Weights of a small mixture-of-experts language model, trained from scratch on English Wikipedia.
Size: 11 layers, width 512, vocabulary 50257, 120M parameters.
Experts: 224 ReLU neurons an expert, a softmax router.
Training: a variant of SOAP for the experts, 8211 steps.
Below are experts of layer 6 (counted from 0) of a mixture-of-experts language model. Rows are named router (the router's row for the expert), up (a neuron's input weights, with its number), down (a neuron's output weights, with its number) and show model dimensions 416-447. Each number is 500 + 25 x the weight over its row's rms, rounded and kept within 0 to 999. Numbers have three digits each.
Before each expert's rows: "comes before" lists some tokens at least twice as common just after its tokens as in all text; "gets" lists some tokens that make up at least twice as much of what it gets as of all text. This comes from a sample of Wikipedia text that the model never trained on. Tokens count by the router's weight.

# expert 20
comes before: "1", "2", "0", "9", "3", "8"
gets: " ", "1", "2", "3", "–", "4"
router:509532534521515546527489501456532501525502512438526560499499465568505435484497561497511480505505
up15:497476453489527458457483506535494547466484475495518500517478469527531427471490456490488494485444
down15:494523512491551518494509500515540487466479502538507537452513488513497490479502503523467535496480
up16:496533505517494542535553498501519542513478530515516528488479505504486526461487520516481545489492
down16:520521486523491496521518491501453515505499497520502511551512496511463519527539518529528486496489
up17:477517504458471498502525496561476507517499489502534488477490521507489495495481478496512507511520
down17:489451518467512446453541447488473505460487515576500480465482480480484459524497454473512496453530
up18:482489471488455486503580498519500513451470499494491522504496519488478489492452487541516501495540
down18:491473486494502518519563525479498501485523483508486512505522450500524550504498462530507486506517
up19:462488469500450491482504522517490507504525478522519497566464544486464495472467474495536507501487
down19:454485514505495513502477476476479473529556519465498507494544502522508470473497489502483524444504
up20:496464460474497453485536527505501525500481500537497508524502521491477470462477477504505510513490
down20:498495473512474546515507563530459484490510472488470490522484503493535513507540502508470492451485
up21:509444488499509542533522502471517514464492502516505483513520511486520509500492513519458493530496
down21:517503500465516505492513481513507492498536485489497500486483453510526501504485516492527502505504
up22:496510506504486502482506489500489511493471471488494489509506508499497492489490489507490541513450
down22:473475523495477475508498532505513502508461476476504514504506510462482489519551506489474469487500
up23:469489532539484495500521510512517494516495475507486510526484500499533533492498479556478482510472
down23:514541493449482481524471517520491489452541526471467488518518515489509516526498493489496501519491
up24:488488534500454458478496508516453493502524543516480479500486513508526497448471471477481473479509
down24:473508523507490483508478510489483494443587512502553458512479471513489509543487509498527474499522
up25:472485496499531492503495500488466487502486564527561485468462473496544506533520456498509512498480
down25:510479457482515521495503535500574502513476507507524530518472513459552495480510502485486509489473
up26:466463457502507533515512489476499503480474483486505502491511513470509477476467484515518522508531
down26:492542528540533493446510519513515520513505499509533491479560473461495518495490521514529509520510
up27:497507542552522500525532466494481484458461491524496512455439494442516475499516508490432516502507
down27:515502522475525499508531526508504511486494491508520542506481461481493492515488484499486480511486
up28:473497504496492470473511524503485524505501485462539473565510514478535489506485451533449513515479
down28:452474477498492455484513521463500523478500530498475500512511533470491514492523513504489482497519
up29:484487506524464490471539484511464455501566487497480518457521530525483542561496509512529507525526
down29:524482465479516513534536529465487467491494519486491511480509531505470491496488536502469519479524
up30:530490448513474467505493511507515504488500532452504471505499530513547510498481509499501517494506
down30:502474531542489470493519475505505513515499498512510521512476519511479477485484541452518483523493
up31:496474499513487496434480502518526467465513511462439449458470494491503483471499510522448519526484
down31:532467498486515489505501512491493466455480529539467488526551513487529539484529494467526493519549
up32:504516487477467510505543523492468484529534513483522504468492504485523490499479474460517522543477
down32:455496477440471460503525487453511483492553511516537496496518473527490534488501542510524475510531
up33:467397511496459466499519481511508520494454501514498501532525534474515484481504501530499472504505
down33:497442453468533534493467506514482524519464462492509484526522474471472469508549486455470473522495
up34:498505520463511478490495457495485519498474497513488478492515491500475510498518515515501535485531
down34:529450493520492523506472528492540480512497495443492489508552479485489509477470545484517509528477
up35:525450525457495540455509462516468511452533495515538491521477555505519502540495484483445497515501
down35:498492530485505506528503506520480461502480488546525455483542484532468518498459463503481560506547
up36:477500467510524489505507508528484473506501524482432496507475460456501517494491500474510525511508
down36:483520502496533504548480482500498501481497499487463448495519516497487496489533511473446479452541
up37:512482529545529482486507491516515521513452515547481493477490501487483525565503494498474504498519
down37:499519484494494510540518497534461520493545498534430483463487470522490469485510494458512466503529
up38:507493448462524539524547507551491529501519469491511501479479516484532487502489482507476528511480
down38:498528538482528503487517494492530499549484516485508479538527493434475510447516515488473454500556
up39:499484495528514493489490498504480469510468538538517492473488519496524539502464484546520478529467
down39:462496455532496496493497497475476476521492484554501513507506498521514520506484509509486509485459
up40:489517535519501511522468496496508503515468539491471494498486480483494480521490495500522448484512
down40:481517522488494476496485446471482530511504498497494527481505458470493531507536514513504451474482
up41:508493504462510451517492463501458504472533535531483469443490472483507493518489487507483502507477
down41:526480539561520479507527493511507506484516507530493501461500489540539483441508467495502516447505
up42:483488497465475494479510441485529481496500494512520509505495520478509499490514481514515513516513
down42:513525455483511488503490471458521511473514497496508503508503508459525526460508495515516496463493
up43:500492494474506496547521491536437473493478559477494467503518514473515517488473474513484510494489
down43:522525510506506514520501486479526490557485445488500500525515492481481478489485511475483529510507
up44:497462481495515473515522529528490463533487452449527494516476534466542511488492486498522524534498
down44:536473508510504517515511499481481529517453547518517545492471465503439517466504502527513480482505
up45:446484482520486497537484518489524531483485432433463524552509504483480512519479453510500512472510
down45:479462463494468530533504520501502541487468490462504520515539570477495549481537486545473516496502
up46:497461511513470476460492517499454505511492522490491512516499486507491521481514516481486505511486
down46:514504528497500482529454518524500494531528538498525466497503506491480500520489516476525465520514
up47:499474478495510480511517483511484498496512488497498459476507524520518510494473517524475540508514
down47:505472522536493482516472515502492497554508510487479522505471506499515463506515507489533500505524
up48:512489491457475503487492493502477498463500507450528465470490527510521535531496489500512495528529
down48:460517528500503482528503491472488506435482502480521456496483479459494472449531511494502517510453
up49:477494520474466495529574508507495475506500454505446497479510494478546487477450504514487497517532
down49:505454449515459520554518494513510533536498475463487530525475515509524497499515502525529507500496
up50:488474500472526525480464523474479514448509542512524459495509545472544499512487498483532538536469
down50:509485529531465493529494546455479476455480558492537491544503493496523551451506498452496487468471
up51:470481526476525513520532500488528509501500520509535488480482518494508515537466501511507523525520
down51:531458489498470469456499459526485513527505492501498491500502537493548482494533522513529512512487
up52:487489463542461461497542511526458535479508524539528513504521492485457502513439509527488487500522
down52:495480447447512481487495493470498496501522455521474494468501532515502499516497500555525508543500
up53:487521447489486512517492530549538524468531530479472518480534465487497478502519493515465553467488
down53:493506472482532453472507477515471510497504530545461549488521490495508510508516449544519532522517
up54:470498477547515476512511498485492510488471504477454529543476477496504547514525485506466504490500
down54:453528521515486496506516518450504500519502583509516520525509461503507520505498503488480500500447
up55:498499495491485526499454517490476521540431524521507498474470496519487495494501464512511536493490
down55:522481478483497511525506531465510497464530537445455512526523500484525506516548476505479525507496
up56:479486471517509486510505450507516462486477486473503513497502492498517510494465504504462512461516
down56:476497560466488487470497456496488545534508468512495478514461476491489486477494523509505484499508
up57:474483501495506501508487515476561520487502519490522488490507533499481501508505467514555492509571
down57:568486511516528548518521471487495477531519513515519538524525543523534473483472536504476447508527
up58:530496500555496510446520466492480516565534498491511522497469498515510543513488482501519511475472
down58:491517517453498496499524554487436488462501516500499475535473483507491521478502535521459525503489
up59:496526514515512491508488506507506495492469476514517508468478463504539496500504483499500493518493
down59:500518535518532477531496498487476511562487506499493485518526476518529546524463484471514492495499
up60:479450487521469512494539505527489499505519493524505470495491507472475473510493540495424464538466
down60:444485485505491519489526490505528503512472502511516535495467456520449480473482471544509503512489
up61:522502541479517507508541500502507533546461512506578529520520506489544496494485466517456489504563
down61:494484531524488472526486507490495492525520503461510488544500502502415470548506507499482481521550
up62:494478521515539491514497490497500517535512488485482485540473484467520476508496506515455540496439
down62:534520507467465505517517533503486471464517527546500520539472563534528505506504511508484456493487
up63:492531532509483499456446513509507486501477509495583457479498493495560502505524473479471478511437
down63:472471516498495492491498465450485546532511520491479486531504527542507485467490491508474510492475
up64:482534482475478468537500503542524516503489469481529510509452491485537526491510462481484518476483
down64:487488474481507549520460528537481480500445466516486506468506495461497554500515513532492486519535
up65:484507482513498463489483491482525540530525498462507467488520516486489497497548504510531489555490
down65:474528482506460535464528492503500485521556473569534544476476510524479474522482489500485479452528
up66:515491485516491481486517477461516484505508492476458517509484520500489512491528493523498494465515
down66:510491486518507490520481525479515474487494512526507554523453483542508507421505543493497506492451
up67:495486523456544516504506526461482500513535517488533494516539540464487512460463499534493505495507
down67:539556535503498512499512549485526448496510513487503454487497466503542491467514487472493551514485
up68:500462510519491517522475502499516516497509481505496504514510535491468550447470498487499511542503
down68:485527449519517489482465475502479499502462484506502518537524520512489546577436530523525489501553
up69:508493460551502466461497480507489476510524517490544489532490488494544466478482501531555509512479
down69:502489560543469481464505472477525525530511497503534494516464538492527505442514504510478508539523
up70:502506488477465480491531512474523507480461468562481471492509500483501494512488470510453480507546
down70:510527522535431494515473469510489522536536482483486476539525466509506514498531494464434535504530
up71:510479485481480507520475518469526486468521544482508515491488540512491542505488493522506505545507
down71:470468450531532513495504486520461486488529537521460482471504467508536484506492484500508556516465
up72:487541497501488461494472513513452453471496504484478495490485502496502540490484506501528513533499
down72:466528537484509499542510525499521472489486535520539560501496495452549460484466456506519512480510
up73:510483485466499514457497487511466516530456553523499515506462492508500567491484479501526496532509
down73:530528484526494497517538493482506470461531516487466498505483463495518495486491509503534504495496
up74:506454437545496519456509506476468491525487487491464494472475488500525536481527522492473516580523
down74:522488513525525511490489492481517512530500484520493508481492480490505517507490484520543503485497
up75:517467516505483521578521539522487523459479451504499519491474504494500512488483502522484516521462
down75:483497450518516467528501497499460457485505480513494519516504527523547481522478500498479435507484
up76:505525448493510464486456491488486478499491459479535457574507552489522548563476516513456497508495
down76:472502493482505486487492529503515545484545460432514482461520472518500486511517507490457494527499
up77:488492489497492486484523474519518473502561489477494514535519546453522557527538527510496490544499
down77:473507516492513530530486484473491507516496483497512479535516484543501496490493503490488472462499
up78:450521466477484535493479483505565495504502476523464497491460500467524466517485495448507528487530
down78:503496524480515498505485493508514524517476454450513487511564503492541523522537519535503495510526
up79:478478485497519514471515495495521504545511469507475515525498519484504508508485515516483485530540
down79:489460538532482513522495500511496483510508486506481482504512528540499522474521497481486478498462
up80:487478506444468521483496502490536466512525470477496516476495494495480545515508491516488484515493
down80:482504531511483478535456482505478504506459533509492471465493483514529489465480475507530512515485
up81:524490474512485512457470489483514511500480485478537518489508501479527570523492478464536514549497
down81:463469523496458506470490510485495502475526486502457478500491507467506491507430507477475558513474
up82:519488513457481534522529467518477533482485487516509531528502523497519559526504492519499508509546
down82:491540510502489501504532492521488542498514540530540488479496483473486477493545467519488516441459
up83:485498468489496470520497526538494543494529575513473483560507519507474522509504505492463522484493
down83:496534496496482492575481489525482524497500508532538466500474559515523501491471473519528529505486
up84:525441479452502486488491487534549506517487518504513504516499489480476483566466510477525514540528
down84:495456521512500506511530472475547498489463509489488497472513495538519520458506506495523480467548
up85:497480491541499513436507477516498453524486496480499497513466494483545560517518504520495477523512
down85:470509498505520505497496467518554533463509518506475500520544543473513511455517539526536471550551
up86:499503490523494523498476482502468485517486527530535552493529529516552462478474497548522565541493
down86:537497527517477483503505475467482494554518503516471481463486524503496465500503503523504521468474
up87:521475522482490479484490500520539504514495515514545510487515548492478472487460494523511508534488
down87:498486516458517517511506466511509525518492511487514476531486476556482464486498501475477485475528
up88:516515524493508492484463531495548499468439499476474502510524470460470469524498517479509528495525
down88:515534495500453483454480511546487505510508519488450495522498517500531533545517516553494510469454
up89:509488493514513528486507462525505529509464505593471524543462482489486502505495475511518478516508
down89:528502497487528517444508510497567503467509502512481474489497524510483539494554534470493503482541
up90:524530514491469480495532504532493497486466551527498489503472511513514470531497499498472516491471
down90:486534545508469510500482510514457500452515499513462472543482510465523501461478467482504489485470
up91:487495526547532511465493483508481475550485503501510456523496527479516487472495500502511508533512
down91:502512485502489505458495510526517444473479555490430533454521488489490509522506400475505491507457
up92:482510473522513497482531514501495442519513524520453499514481493473516461499508512463476503508484
down92:491461496532520511542483510449495488534456485517564486515495478509489503525502516484485514503464
up93:496494495537496513467521490488445517544447566461511512446449469488526494493481492495490529524499
down93:491501507474539529495473462492511463534520503475501501485501476506558522490528526552505483494534
up94:463513515507464462468520515498512497494515539513480501456485489470551485496493479489507484475524
down94:542476495503482523495510489537544466498499524478502480504535491471504518481508527486510491481489
up95:500505477520500525508503498468495499481493495536500530452488480503487532474495491517529505508472
down95:505492482492524522502500508491511494468510483465523486493502463495414483521524540497491487521555
up96:510523486490497533503477486494495515518537475529486496577491529483528529572528499523469496488495
down96:520484526526470482501507523484508482494516561483534491514526505514538488512505508490468562513509
up97:493484501483499492491548534535477499490512512490440490500488501493482508518532476500484507488515
down97:471548499493528519482489487517511513440524493487454494477484448487496507533474476479507531487495
up98:502455460529510494509498505494471540508468508485514470509512496487520488509503517522500494523523
down98:506492520517495515526506501501486497539503538508509522494499490508463566486464483502524480526497
up99:513476505480489499525553510560496525498481485507508549454474528469513497516472488527467498513548
down99:507475510442491546511485486475496510491487511542496551464461496497533489527508512516511447458510
up100:518452528525535514550493505513456505531491516488500527525479505494500488505529478519540508473481
down100:515456490506467456531463504518479548518479499448549481511519509498533484519477495472509552489476
up101:463498484463478484498490529525513507483521502478479479484525492475513475505486490495539516508474
down101:472492528478493512492487520508507500517485476534528461511500499471497486492530486508507525541460
up102:498499529490480509451501525522495508509495526499489517507448493488557477479486459477504531517475
down102:512545506523526508517493511492515505539456458490505516523509496478518530524511450523520511497512
up103:470530526500512461514500506530520510524510539466526503535504519496530546482508487502471485491512
down103:495446495499542489461479483514515452524520482473514484512508515513472485519515504488495472492524
up104:478460489525508510518467480513523508502459510535486505499510497482514510500498504481472550492539
down104:519513489498485498507504452454535533528493494505515521492489465480478495481472510508468525492564
up105:533493480531513464484452536516496497521465509491514493505494535491503506500479488538509495516501
down105:506491516477489491452480525468497490483471475447529523484515559487472488492510491544496514479519
up106:500493480473510503470464500532515511498492463486466530499506496473518512478466468531487496483468
down106:518535492477506467516455525504480489518482531489545478572441518540480494473460517502468468487484
up107:516467492431480498473517495522524522471510497494445561512529527489479494511486502552508490530551
down107:505491491522501490466485463511499507457474528494486493502492450503505483473507513495474534516489
up108:486513525476464498486531511531469491535498498475500482467505520505501523535510509501484501461500
down108:571488499480464502523520499500507517513469493510508499514482490448477482486485505482502475518497
up109:491478500483478490525475515500518503483474491528488463524507501499471533488459482499487512459508
down109:485507460519490504510491461533505467497521517494499507540473509548505496490492497490502508460493
up110:479482491516527485494537517484470495530486522522536513514487507497569465501496485495447491494502
down110:462478476519549491504499496497482493530449426481497450478491511487484514495566476468446515524477
up111:518463463493506508473512493502533499467514478503484535519503552511499518507517493515492513480483
down111:480484510516469489484476473470489519543463444479468481529485508506492480546537480520548518539519
up112:543512501585483466471461482486491493527500500475490515461486502491528507507517470516496502513484
down112:537498470483508490470458462515548517518487475485450505475546523473499475496524483500493495521517
up113:453505477478501515472463517521488500542468518497447484502519504500496514569492511490458506499464
down113:485465466491520477465497496464473551483518473489520467474492529550489554537515528466521530497469
up114:473513485527488524480454515514516522466501521487537493515485519464540510514489496462498532533504
down114:479501461502481493497502507489525507490520542469511500485517500509514480496536501488483518510495
up115:486465530524514501520522509511493519493522520495466511444491488489518499525520508504458522521491
down115:508476520444533520515493521505487493521475468456503488509484471486448472509497512516478500543549
up116:504484492503432520495534473501523519504511523484446501496511497471483522516486502504507544533461
down116:449515494499502513505502457500503474495499516508543488473462511515483511492484565479482502531489
up117:533483486476482484484487502501484465502493519475438557497527497462535557495490485509517503506473
down117:473507474500542480507439546518515501485483470447507488482513534474467472503562505518508493482516
up118:506471510547499465440461475495488472534438505509530522492462545494526517493497507507505514533481
down118:485488545505475495529468517516451510520498494487513497518489546487477528489510465512509488504537
up119:463510490481429494514525577523517493505526522477474489461500510488490472543489482490483512487490
down119:488541473502478529493502497469521521473519497489519504481542472530490498485472492553478447473500
up120:481479490497518488448538480482485503484529514433482506495517499483514499474509508482480534527497
down120:518485520519549518500479490523490518501538503490498478496474523530471523469496511499489496497466
up121:479474495524483499501483494509466488520503536538492493535539502499499448507486505515520532497493
down121:485514504526488530503461534504463523494484548495464483513502528470476479526479480549513541515487
up122:474453520470500490532478525492501504543511525469514459474511525499486499527513483487514509531481
down122:547507454515499478508536459525484480538492502527482492495504513533503501486507492491492520495471
up123:499488492453503477484449506507508469466492490470501478466506484492496546497468466497482506499521
down123:497481498484511506476503508521454503516496475503460483509462512531513502492496526496498485538509
up124:519443512508509497478491477503483496505515525468508531485494510496452482497481480493535529569464
down124:499505538480512544477460439458540503522520532515557512533479525493520504515522476493480492476522
up125:477527476533511484476501480489499517488479491498493538506458502490529517529489510489508472476470
down125:515518479482519499510535517471520546513498508533503477473490484525490542474523511482498507536470
up126:454460521456487521515534492501500494465461503514516508501482474472517472499509499520504529524502
down126:505471486533458529512531493479469526473477464499477526492505528541489497501496531498476534469510
up127:532491490507479462465506514533510504534460498536517521459502496516525495506492484481515503523463
down127:492487484510545485503459469446511498498502455490541494499517564527480510516508525479545476487493
up128:506533543491499477522563504483520527490541478493478535512476502506497485529495486513456483484489
down128:524537502506503486505486520489503505490525502522487444450502476500515513549535508547479493501483
up129:429523536484524522463503532510482521487476509478500511478494486487507512483462481485511512494478
down129:507520515494488523479502507513492515502551505490485551456508514479506466460482522488460519535552
up130:501504507506509551528482498490472498529494454500450476520496495478529503535505490525465505474466
down130:495471480470531503452522503509492474458498478481508539529474515537488485535468519478527459512486
up131:501531476536484518516543497511548515466516507545455498454503521474494466502445497537512527510506
down131:484507524519511538500497481518522466519524486484467461484517487497472463505496513532474488524504
up132:539472474482509508497455503510511471490489522466489474497466489490485547520527491497526506528487
down132:526548464528482518483471483479498491501491443489558512506484504504476485501500521549524504464529
up133:485433543523509525526471522478457497501521480472556504506459497476481532495495474520487513453427
down133:525478476475541537501486485541495508458489532508475490481500433455530489524476504498461511484544
up134:484481487474497491467502536497505521532517467482508478525490473469500474503539473489476531518539
down134:458502481499487494488475493491470498491536485530515516470485517529489500503494478521501518493480
up135:455446464547526487495484485530488520500449477482504460503502536493509477494484481498471535544507
down135:491512474480514489513471518502493543451510470494485536506469497503486487508486467503540517510474
up136:499492456466478495495553513498501506495509533514488511450483480493515525501503474512490472487551
down136:515522506518481501482484478511511494517508470517507480552465527517515514466525508517442498487506
up137:467503486537505491472447483488471450531477516495515497488453516490512483536534523512492484527465
down137:499475536477514497502508461469511476539509496498529494521487533503526489476464481524499440478493
up138:455479525472457461492496489503508495502539543462503500465497498483493503493489513491483511576456
down138:499495508505440482489505495529512490452498503476516497503513464486509511531522545504503474559546
up139:538525494487506478467554530509492495493538513518526482473471518478493506538492514529494466502448
down139:512486410517501512484530492438519512514509423477518471495502491479474472452586520500461491488518
up140:453457491488457493479523517512535505522510548543494506476489487483481490510501484483456530501516
down140:479532485526491498520528450489503559515479483537494505482490533503512514538475470503482473473462
up141:506465470507513459469467492529481516486527534485552474468486524491463496515522479484478506522513
down141:525523520484483451531523499557484527499525487530562487444497520531494489517518475510552500508505
up142:485466505511505492502504510521512523478521533494494507519465517482528503532477489502448493497484
down142:542493489527541480515505492516504509512500548529493494538530496487569501498491516516502530520533
up143:435517486482475487464525533489515549491458528496499501448502500493515497462481490476530516505504
down143:475502520476522528458486483513498528523511468490499535465501497541474482541480496479463491472508
up144:470457482483493495534512487508479482458505444469474427545543487498458474528497502488533532502484
down144:545501520478481483526502525463541497500539506552486479544494500520480517496510522496515461486509
up145:541498495532510521452539491527526533488499529496478513458497486504536514472457479511520524535469
down145:514493484525478520502517505520501469480497527476500515492526489507518505469469489543523471515490
up146:468522477528491507453519505490471545489521480557485513521487496516477515541515500498486519476490
down146:476495511475499491478521568447513501484537503472503498523494512516515470509514527493484481482505
up147:495476468479457531530509512505466425552518479488538512505476525501463490571481486468517494575470
down147:492491494489501522438484481479509408515505495532502520495509473508482500464517495515525532554471
up148:452495484500527477472470482530531516520504428507492543511492494459481470519494489517460491510472
down148:486547438489501501494501501460516500556486483472514473501485417511474472537492478483497526512479
up149:503504502540475516497439485503454507532480506510516509442487518494491468478491489531480502566462
down149:522520480514553514496539482499573518542483478519499509489499510479461520520476483501495456535499
up150:509513466499479491448505524516488490491493505506497506492464525491531504519468493507493503498493
down150:489511498510515508523474498530519521490498510542501493484477538511506514545509462495527469487490
up151:506533527470452488482495553489500490534518560522489481459496504482488497437510513499515478521499
down151:520512494532541503522511536450494463508482534540500465478483502505553508498504453515456495531496
up152:514486457562498484500484463500500472467517500541496500518519516499494482511504498509536487534478
down152:523494507460520474437514499506492498527516475473469509533486474550493496476536534486550472481472
up153:474507515474518503530489482508515491481479513525501479488530519526508494477480486494498492490526
down153:491482527542533490485532535492498481492541516504488520508495487515530518488477513480500474497513
up154:469495496503491482547475509496495518492464503455488493542490501495506528494471500551477527495567
down154:483526490518489470507497535506516456483461489518521534516488485520513522487488486482500510531528
up155:504544472547502473544502537496523479534458540492461573500491477490549537439481484520473525489465
down155:504554538560491503519497461533522500537476525456471513497499490487522500486516459543548509489507
up156:474522498521476482502503518505499517502519515503501518518479525517545502545510489504470507504475
down156:517521540477468460464530482527470502505480519486501531488456490509503516487492510464511488493470
up157:503521493488464519451496465532489487437453491527502493543470504545535499520490495504481511492469
down157:514481505494474500486482493531497483464509477463525519532489523550383501500524482494489481494477
up158:476495476542531523526464525517472495473477495486479525525468524463502507489503463513490525501506
down158:484489531491511488491536506484539483527494474525502479527490481503506484492540507482536512474504
up159:501501500520491506490512504490513501490462513522537477486533486489500516511464493525465496548512
down159:492493513522494480543475490486516499490515519498468511459485473496467488520494489504501506500510
up160:499504482437522484475450489491455466548530471471529478500462518453506508480516506474499501581480
down160:462487509480518482483491557517477512507470490497466500499538501452509509467479511562521542505469
up161:498519519526539505503513499486445487534541508473406481471509496458505515522475517524513498485456
down161:470485491480503506471505525519486495486483524483486467477542486482490506462508508501529479524536
up162:497464503521479485513515501515480525462443456487477502494500491457529567488482485505476529487492
down162:532520527466533489476538504529544508468484472512509431495519484533448510516479508519521487456499
up163:483518471531472473517512510516498511496476516474519487490492532498527521522469470457540494478498
down163:509492493508520507473470499534485473512482503561505538471506460499531537542476508460511518524501
up164:441523480446486517461530517519488547494459487512488522470513506514494490524521514511469532496473
down164:508494536522478488538485503487532545525480462468475520527515516506468483501507514463507501468459
up165:449482501538504505489481478489493495493469468444451523507544481478534525484487522512530486515566
down165:484483501475497488484506499519524484477522479484490497504510494501528497493504485487510533506494
up166:485490502496510473460472528505506552467459502498478513535496506485486503507512478517502519510488
down166:516501517490493536491517496501451489490512488499510519494500527511530515487438531504508459507502
up167:500493495516490523460469515520454506497460516498485493470465528481499492481488540526478537538512
down167:452498445494491495573510482484482490485522504501499541500516504540516485546470448483494527510477
up168:508502487465522477439486506502503502495475505519531482504501531492532437500482507515492470509470
down168:520488507458543512476499484510451498480494527533526504490509484541487473482504500530499487492481
up169:473480524477518513501518488510524498476509493486475534460532483483506527490497489482503517503503
down169:512463521496454500524496487467497500548470481448498501502533504504534531476507523500498485500512
up170:526485506515494492488463485483481525485458498504476540542465507499510499522504480516468507495477
down170:548496510511520499497475496474528467516515511481480496519503456510523513520498510505452502497496
up171:490529529486530521518552515532484490541480521526493552511495496510518536536477490519513515498492
down171:493484488462450485479505461471473511515527502551487510488459485517507470476482539431431491503500
up172:471510508502451521548479499515503483494492510527484476469481499487545535536490493492449483523507
down172:489493461441464492558498522511476495501464469506512524458507507481491524536487498476487511505550
up173:465498500497509469489503455540463480525463523474500505520529486505504492512472495504516514463544
down173:502527466496503515482511457487541492467489513511485511532463477485490514542499494458457454468507
up174:498504510478499510488496510509500497528517458522521519486549549518497518522508503497515492521523
down174:509539505463506490468468498515530503506486488507458476525476520479545437480494515456523514531533
up175:522471456509466516506531527502487489525508480481508491482537555472492526505529493532515473520501
down175:496509498493472506517513506505527536483469481490502549515502517518456510562474491498527466466502
up176:490504525464485512528563534506532497535469486470440516456510520489478493551485505547489534516519
down176:529537565477522480538520477480477513533522467488496496507473515474461479510493480532470521528461
up177:502507543514522478523506462480491546528500514512474521523476544492500434502558500480498490504498
down177:490493455464488499515483513513537512474475527507503532520483460510517506514479484480534549510475
up178:502530517526493479514541524518497455529515514397524519496486540484498507547536484487518505502499
down178:483483471472494498515467552518516492521464510525483507488472513513473534509504499548500490514491
up179:487454475476500487486524503481470493503496482483535506506490517493531509467494492520494522513505
down179:482509532523501534459495488490477503500490514504484520498512476444513516552484497479508501459510
up180:523512474496478487523479508497498529453483490488480489553470496508493483519533487518473504497553
down180:509461504520494525501494466486493488493478504481518495527528552512512531500517491550511520476493
up181:473454460508531501486543430501450491505488516510489479543488514484524556477500498477483505522527
down181:504482534480508507498492517488497492492495517524492494507495489484479510474484494480493507519488
up182:494522513429512503465491475505498480443536533491530495514503489496478539518488473478493514558505
down182:545518504504525503492482468499491473490470495521492513499511486494510468473524500482525490502462
up183:474454505470517474508493478469476477476482532517483520529516500485455485480472515479514516527501
down183:520462470521475506521488540525484499501476508506491462483531496522505472515437483460559529490472
up184:476512512472485483510502485505506470519510515528524517487529497477515491477483504511479479520520
down184:486481510523494519494440523532505514522513501487500447480453543481541502525515489476500504511474
up185:505449475536527512467458501508488496480489499475468456501500524458510520518504519476499466490515
down185:529522511498487496512526513516481529506466526478509465473508517475476502477508497467468489452503
up186:490495537514479526519489509495487493463543487531527508535524503480486514473501508498507510480483
down186:530474503517503506501532526503527500504492504517524496476532488487501504519528477490485482493477
up187:494480509535477505484498510531490522511505498502479510493479506493521516536483493516501474460544
down187:482483521472491494487442555508460501530515513524476509518487530471463492502493528508493517503542
up188:488455457471476478482492505507506501522541495488449480521505520480493515452509480532495503493492
down188:469479506488528443500524440504527499478518513509519507479492498455511518511505508512529526498477
up189:471470500539519477471514465484521497482482460541460489492493530491548500488481489503503502489504
down189:480503520455482506533480517476495502448518501496483493496504527507482502540534513456504507502493
up190:488505490528444447511546533492505524468454477540498484486498516511475526511469481492442502488477
down190:515500506500517504511552528514506500497525514481480493500490517475507490490521470496481497465488
up191:527466462495491496468472476510502535487486511486463447487513543475522529488511521500461498549505
down191:533544519470507465509522503486479488492513489519465500541488491507509465503464534530474515484520
up192:468441508497493494456523484493487521458480510501510467542466526491505508501521474499490515556499
down192:509531449494485516511503501490479508497542505552511499485532524479523544482534508498514500511493
up193:502475500488542451509503488524495510513479496518479480529524498503491484523496465461512555486525
down193:515528509492507484539548514503462533498462479496478489535521491519480517556502476477523522537515
up194:476535488471537504490487505472503519456511519523519468539464515473420491517508449510560458505499
down194:490480490478513529456467495527508491496495554527450502504525512473486481516475533448508497542515
up195:489485522513539509519571517509488499480521496538491493530490508499516461546460469506479486513508
down195:487468506491481499460460462504517465474561468484544513558501515506490510503468495478524482548510
up196:484459506457489485496526500515439464476519484506491521500495519474525486503475485490520510508566
down196:502530464519506496478504539489489510480488538513490554515529479509466506493462490504499507478456
up197:482487463500494521481580473532438506511514494534507526441491484487494498485474485510495501538496
down197:524475481558474480524508479499493477516509468447497486545494508469499521504529517491497468488475
up198:462469501472457485500486488490517518512483550495500530486503499497474452536503479511504509542503
down198:521514508515524515498487479488521511532499503539497448488504449494504535506531522523488487472469